From a checkpoint of a small mixture-of-experts model trained on Wikipedia: 84.4M parameters.
Below are experts of layer 3 (counted from 0) of a mixture-of-experts language model. Rows are named router (the router's row for the expert), up (a neuron's input weights, with its number), down (a neuron's output weights, with its number) and show model dimensions 0-255. Each number is 200 + 20 x the weight over its row's rms, rounded and kept within 0 to 999.
Before each expert's rows: "raises" lists some tokens whose logits its average output raises strongly, later layers aside; "mostly gets" lists some tokens that are sent to it at least half of the time. This comes from a sample of Wikipedia text that the model never trained on.

# expert 52
raises: "ation", "ator", "ence"
mostly gets: "c", "equ", "cc", "oc", "par", "cur"
router,197,257,208,184,201,251,173,195,222,164,231,223,191,229,238,210,213,207,167,202,211,202,181,206,185,206,188,203,165,204,210,210,190,214,204,209,185,193,188,210,174,206,181,208,220,191,217,179,231,144,197,226,200,223,232,190,184,177,203,219,186,188,205,172,193,225,199,198,178,204,156,220,192,222,226,165,223,198,176,197,181,195,194,198,207,213,202,226,187,216,215,180,203,187,216,235,224,171,194,191,234,194,199,179,242,184,195,211,197,198,161,198,176,184,201,198,182,205,224,212,198,212,173,194,195,205,222,178,189,197,226,208,213,168,170,237,206,192,195,207,227,217,193,196,192,180,181,224,201,214,197,186,183,191,221,189,219,191,185,193,228,189,221,189,186,183,189,185,196,205,219,233,171,175,209,194,171,178,194,205,206,183,195,206,155,223,168,201,210,194,183,192,223,202,215,193,223,213,213,185,185,232,213,237,174,185,214,192,203,203,205,171,224,213,188,204,209,188,167,229,168,204,148,209,191,195,199,186,197,237,158,211,238,197,198,211,200,205,230,243,220,227,211,197,178,224,205,162,192,196,260,181,204,232,233,189
up1,190,207,208,140,193,209,164,219,214,191,246,209,194,212,197,183,225,176,209,232,187,207,211,210,180,185,170,207,172,202,174,192,194,195,186,207,184,178,205,173,231,207,186,200,215,163,192,173,219,181,182,182,211,194,232,193,182,196,160,206,215,194,195,174,204,175,190,217,190,203,204,222,194,176,254,208,220,212,209,164,190,233,223,202,220,191,225,190,189,183,218,169,221,203,211,214,195,187,173,173,197,179,195,202,201,176,209,180,208,172,164,203,248,178,179,204,194,160,215,223,232,185,200,193,189,196,183,221,179,192,209,180,248,151,221,201,205,174,236,215,212,234,186,187,185,186,217,210,193,212,193,204,202,217,205,164,224,210,217,202,240,198,233,184,225,227,191,218,197,189,228,208,172,192,228,199,183,197,201,201,190,160,198,164,182,203,211,177,188,193,182,166,213,193,217,189,207,197,191,157,218,225,163,219,194,189,181,190,214,227,168,197,199,226,205,155,180,217,207,206,227,163,179,216,181,199,184,203,239,200,184,211,222,206,186,211,195,226,229,230,231,198,198,186,210,228,177,187,218,181,212,215,201,188,187,185
down1,193,197,171,182,204,189,208,187,196,207,207,209,194,181,212,210,191,181,204,185,233,180,201,221,177,136,229,222,228,177,191,189,190,189,186,213,213,209,190,233,157,215,218,207,240,193,205,201,209,214,221,222,223,163,213,198,180,199,191,215,260,173,184,196,191,186,212,198,203,226,175,197,201,186,168,184,188,219,224,228,206,193,222,216,173,199,190,186,181,196,232,209,200,195,172,190,159,203,222,191,184,225,208,213,218,224,181,161,229,199,192,173,216,183,214,180,216,196,188,219,185,162,195,193,194,177,199,182,193,206,212,173,210,196,219,227,182,194,185,171,223,167,218,185,197,195,212,213,208,249,163,195,189,200,224,209,218,204,185,212,194,208,181,204,160,229,218,208,201,255,222,195,209,181,205,198,238,204,177,178,203,194,198,163,203,184,199,181,162,174,196,194,238,201,200,203,175,153,184,210,177,222,187,204,185,164,172,188,217,201,198,202,222,209,176,210,209,208,171,179,192,203,202,247,173,199,215,164,186,189,224,245,164,193,208,232,202,203,220,234,206,203,213,192,226,181,175,249,211,213,193,218,206,203,202,177
up2,258,251,202,241,192,228,196,194,162,203,214,198,197,218,175,187,173,181,177,208,194,214,202,180,203,222,234,187,172,212,199,215,181,226,205,229,194,205,217,194,198,209,207,190,183,242,192,175,176,178,197,236,223,186,235,201,231,198,199,197,191,167,217,215,218,202,214,224,187,219,193,215,211,206,186,191,223,192,166,217,224,208,188,176,188,188,203,188,214,227,217,173,195,188,207,170,190,165,196,208,196,206,182,200,213,169,202,250,216,183,169,171,173,197,197,200,214,231,189,189,183,220,234,224,188,199,205,212,205,175,209,228,185,183,168,218,200,202,223,164,183,199,224,216,203,219,205,185,181,206,218,193,236,199,192,197,199,229,170,216,183,192,196,189,195,227,188,178,155,162,169,163,199,185,241,211,171,189,208,207,181,203,220,259,171,193,190,204,205,201,183,188,226,175,200,203,228,228,213,194,197,220,221,181,172,222,202,200,217,218,193,194,193,219,191,175,200,171,172,177,217,236,212,192,197,176,185,176,204,217,194,169,229,193,206,171,184,195,198,241,173,213,213,215,200,215,222,236,199,199,226,224,200,183,207,159
down2,194,178,219,194,202,208,167,180,218,196,196,205,192,197,193,217,186,214,160,204,193,198,176,179,197,176,186,193,196,227,192,246,231,190,222,172,235,190,223,159,183,228,221,209,190,213,189,185,192,173,214,188,199,182,214,192,201,204,199,206,175,200,182,207,209,217,222,175,213,226,195,208,205,201,173,157,233,180,209,246,192,190,216,218,174,206,194,218,199,216,171,143,158,165,226,192,172,225,218,187,184,248,174,188,172,193,219,175,190,200,200,192,185,188,196,216,255,210,204,188,198,197,195,208,209,185,221,224,183,209,191,202,239,168,232,229,234,222,199,208,214,212,193,206,199,221,184,192,211,187,195,201,230,181,180,190,188,201,187,173,223,223,212,183,203,225,237,192,229,185,229,171,181,199,210,166,176,173,235,176,166,166,163,212,221,196,213,204,204,171,211,176,189,201,200,203,185,226,210,193,176,212,211,174,213,189,187,191,202,229,173,190,179,236,202,220,206,186,210,213,217,203,196,225,198,194,199,242,209,245,218,187,202,219,179,194,219,157,192,213,203,197,183,182,172,191,201,220,154,231,224,215,200,217,214,206
up3,181,214,214,235,226,192,220,220,169,182,215,202,182,192,185,205,209,165,183,200,216,185,195,215,193,211,209,182,203,184,192,194,183,208,209,211,197,193,172,186,186,204,234,182,243,192,219,232,234,167,193,186,206,185,191,226,218,209,218,160,212,196,216,187,202,170,199,242,169,213,207,186,166,204,212,198,253,234,220,196,197,186,187,210,216,246,202,188,155,208,187,176,194,186,213,209,253,170,206,211,231,200,181,208,224,186,189,190,184,203,173,217,204,204,225,212,185,191,220,199,232,173,169,246,212,169,237,230,204,198,201,191,190,202,223,217,208,194,175,237,212,242,207,207,187,203,214,192,186,180,210,232,201,182,204,194,222,139,211,212,174,207,188,192,196,231,229,211,169,190,215,181,195,209,204,218,182,187,172,190,194,214,204,200,188,200,213,224,226,179,199,174,194,184,215,209,193,178,216,149,196,199,206,232,149,209,199,182,167,187,189,188,204,239,190,201,186,194,178,200,218,206,204,197,223,193,228,208,168,171,198,198,203,219,244,177,168,197,224,193,186,205,201,163,172,201,210,198,226,205,180,217,203,200,228,174
down3,195,193,191,188,218,215,235,195,204,210,229,200,195,195,195,195,208,174,209,199,225,188,222,197,183,224,216,198,223,217,192,220,212,152,220,187,199,224,201,242,228,184,213,184,227,208,188,196,187,204,204,177,205,166,182,182,225,216,225,172,210,193,178,220,241,180,205,211,222,195,215,220,165,196,215,179,210,191,202,184,230,198,222,183,203,197,201,216,224,222,163,195,214,201,171,188,164,202,219,203,205,185,184,176,246,198,232,200,195,212,182,211,182,174,207,157,198,231,191,232,162,183,225,198,182,180,201,190,240,209,214,210,180,202,184,235,219,201,204,172,194,238,208,194,216,178,183,212,177,197,175,195,199,166,227,206,223,162,199,206,231,216,174,191,186,203,222,145,179,191,212,171,181,171,218,190,205,192,219,223,221,192,199,202,221,224,195,238,200,205,187,167,251,197,188,217,207,195,225,209,186,207,172,196,174,202,188,204,202,202,184,172,216,194,183,183,182,152,207,179,191,214,196,237,177,226,152,179,205,170,198,221,188,193,242,155,216,193,182,195,182,173,202,172,222,195,199,227,216,207,227,177,201,219,175,204
up4,241,186,218,181,217,188,181,202,226,225,219,198,210,193,201,211,184,225,185,187,195,205,175,158,223,208,205,225,194,222,234,208,186,157,216,193,214,179,211,173,216,199,216,205,190,204,196,230,204,223,182,200,197,229,197,193,216,220,227,198,173,209,186,210,207,206,193,233,219,215,168,210,247,193,230,193,166,222,191,182,194,210,175,223,181,220,204,196,228,171,211,207,258,218,189,168,197,207,225,210,212,223,238,207,187,221,197,194,192,159,218,203,216,175,212,217,207,206,221,224,189,219,203,185,174,185,221,209,202,231,204,222,211,219,211,177,189,190,221,203,209,165,207,169,165,213,173,196,195,216,173,181,142,182,188,182,221,197,183,232,186,186,197,193,200,167,152,211,198,186,168,176,235,210,174,170,201,178,172,202,201,184,205,171,180,182,198,184,177,230,200,207,236,223,177,183,184,194,181,209,208,183,209,192,203,248,226,219,182,181,179,189,217,231,212,203,195,158,192,207,185,208,188,223,186,187,189,177,209,185,203,199,190,241,218,172,202,186,190,206,194,191,244,194,240,223,202,223,182,218,179,221,181,208,210,175
down4,218,211,183,201,210,211,175,191,200,206,196,221,188,207,199,221,207,217,213,238,172,198,205,187,195,214,238,178,181,187,227,193,173,150,208,228,189,211,225,213,215,188,210,222,224,194,229,179,212,193,223,197,196,239,229,220,199,225,197,194,191,236,224,194,221,199,248,163,203,177,182,218,210,237,208,202,171,185,205,183,226,192,182,210,176,223,183,192,193,181,173,211,152,161,187,167,184,249,222,208,215,207,231,202,195,208,192,193,189,190,194,225,217,170,204,209,210,217,250,185,175,209,194,248,218,207,187,183,200,207,220,188,197,190,190,179,230,185,207,188,153,156,222,206,195,239,203,184,228,200,197,214,183,196,203,200,174,222,211,191,217,190,182,170,229,177,200,209,192,190,214,186,191,214,182,158,211,170,199,211,210,212,214,170,176,176,187,203,184,210,200,206,178,204,171,175,210,199,190,167,164,210,222,201,187,196,188,222,238,184,179,200,182,214,213,212,204,212,211,188,185,201,174,217,194,184,202,199,233,193,207,211,196,216,195,193,221,193,184,184,211,173,261,201,174,231,217,206,207,201,235,181,184,153,191,153
up5,183,205,188,175,185,218,233,235,194,215,192,185,180,214,223,164,226,224,205,207,190,205,211,197,210,221,217,220,207,252,220,223,202,208,193,187,220,190,178,168,193,203,182,215,169,170,203,175,207,228,189,228,168,229,202,189,187,186,212,198,197,195,243,163,186,183,185,223,206,207,229,190,214,226,183,188,170,227,186,193,199,205,196,224,250,171,182,234,174,207,234,198,178,188,200,213,170,212,198,190,203,211,250,154,173,190,234,220,207,176,193,203,214,173,212,207,187,217,186,161,177,187,177,205,186,208,216,212,195,211,197,250,206,202,189,221,219,242,179,187,235,210,173,195,214,201,230,176,180,167,240,212,181,210,190,198,200,193,204,214,188,220,237,181,184,170,188,209,172,221,174,182,190,193,210,207,219,249,194,175,189,208,183,212,227,167,199,200,204,220,229,201,185,192,230,196,192,157,219,199,180,203,184,176,228,210,202,208,189,203,169,197,232,182,206,175,196,224,200,204,174,204,194,204,217,239,189,200,188,188,196,185,211,210,211,189,226,206,191,229,210,224,221,223,185,242,226,208,171,186,193,202,187,206,170,202
down5,209,200,193,186,148,208,224,181,189,191,195,168,203,211,196,199,190,193,173,174,206,232,181,187,184,167,188,188,177,199,247,234,194,209,205,215,165,219,195,189,226,211,197,196,209,221,223,185,202,194,178,166,168,216,210,242,188,200,230,183,184,164,206,171,192,203,192,194,189,168,195,194,228,165,225,226,195,207,209,201,200,221,204,191,229,197,190,208,187,222,229,163,219,185,189,188,159,188,237,197,210,182,228,216,192,229,194,176,186,205,230,196,227,207,220,251,202,180,168,184,231,198,170,178,165,204,168,175,204,206,196,217,191,249,173,212,208,187,225,206,203,201,187,213,206,206,180,224,215,177,183,187,202,206,209,198,207,209,204,218,212,187,176,200,182,203,200,211,203,209,185,185,183,217,180,218,205,205,199,192,213,220,155,222,201,178,224,185,175,202,241,187,216,217,216,195,218,213,243,220,154,239,204,191,182,174,179,182,215,218,198,190,208,197,187,170,165,208,185,205,189,171,221,194,164,162,184,189,216,209,240,184,183,202,220,206,234,185,183,183,170,203,181,203,210,153,180,215,178,212,188,187,211,225,159,191
up6,188,191,237,188,196,212,192,198,203,206,265,201,201,224,212,184,218,209,190,192,183,201,200,190,210,246,219,203,190,208,215,202,185,206,204,174,183,188,203,196,187,169,216,189,180,185,177,206,181,200,196,188,226,229,208,182,173,190,162,216,190,166,205,174,215,210,212,179,224,170,213,190,214,205,176,191,179,183,193,220,193,199,188,170,205,186,186,208,197,205,191,168,193,224,212,228,195,205,191,171,208,202,198,195,202,165,199,227,214,192,190,214,171,212,214,156,226,209,170,217,172,213,175,193,169,191,174,161,200,175,209,187,240,174,214,187,209,216,248,189,236,183,189,222,209,206,188,206,198,225,202,232,228,226,203,182,227,231,181,177,205,182,220,230,217,191,174,189,209,184,171,210,195,204,195,202,217,232,172,202,186,213,243,150,204,173,189,221,225,221,213,183,210,205,200,233,199,220,211,205,176,221,199,198,229,216,175,168,194,199,176,185,265,230,225,251,192,219,165,220,223,200,200,188,183,180,178,204,214,226,211,182,238,160,166,189,207,201,189,246,219,194,209,199,205,213,197,173,189,206,190,175,200,207,205,209
down6,201,210,182,233,187,198,217,179,214,217,181,217,236,191,220,189,220,170,210,198,176,179,199,188,211,219,247,205,197,203,172,225,221,224,201,171,206,198,208,181,195,170,191,212,179,168,190,203,182,259,192,215,210,195,196,162,175,170,235,206,204,173,198,208,221,224,212,188,197,189,208,200,218,171,201,171,192,183,217,214,171,239,203,189,175,136,200,211,187,235,201,215,194,190,153,199,195,185,178,188,190,196,192,180,182,195,189,190,203,197,169,226,194,219,197,173,193,179,159,218,207,226,208,201,230,188,203,184,210,205,174,196,232,171,202,189,178,213,178,207,213,202,202,220,233,190,200,188,253,227,175,213,195,187,184,189,187,225,164,202,194,233,217,192,220,189,186,173,213,198,214,213,199,218,208,169,209,172,198,164,204,194,215,182,216,181,228,201,179,212,207,183,186,218,168,224,194,204,208,232,168,255,159,161,205,213,187,203,174,208,177,213,228,210,177,212,205,204,173,173,189,243,203,172,210,166,209,185,179,186,219,199,234,224,191,199,211,199,207,221,203,177,229,207,183,179,167,177,191,184,199,204,204,199,197,228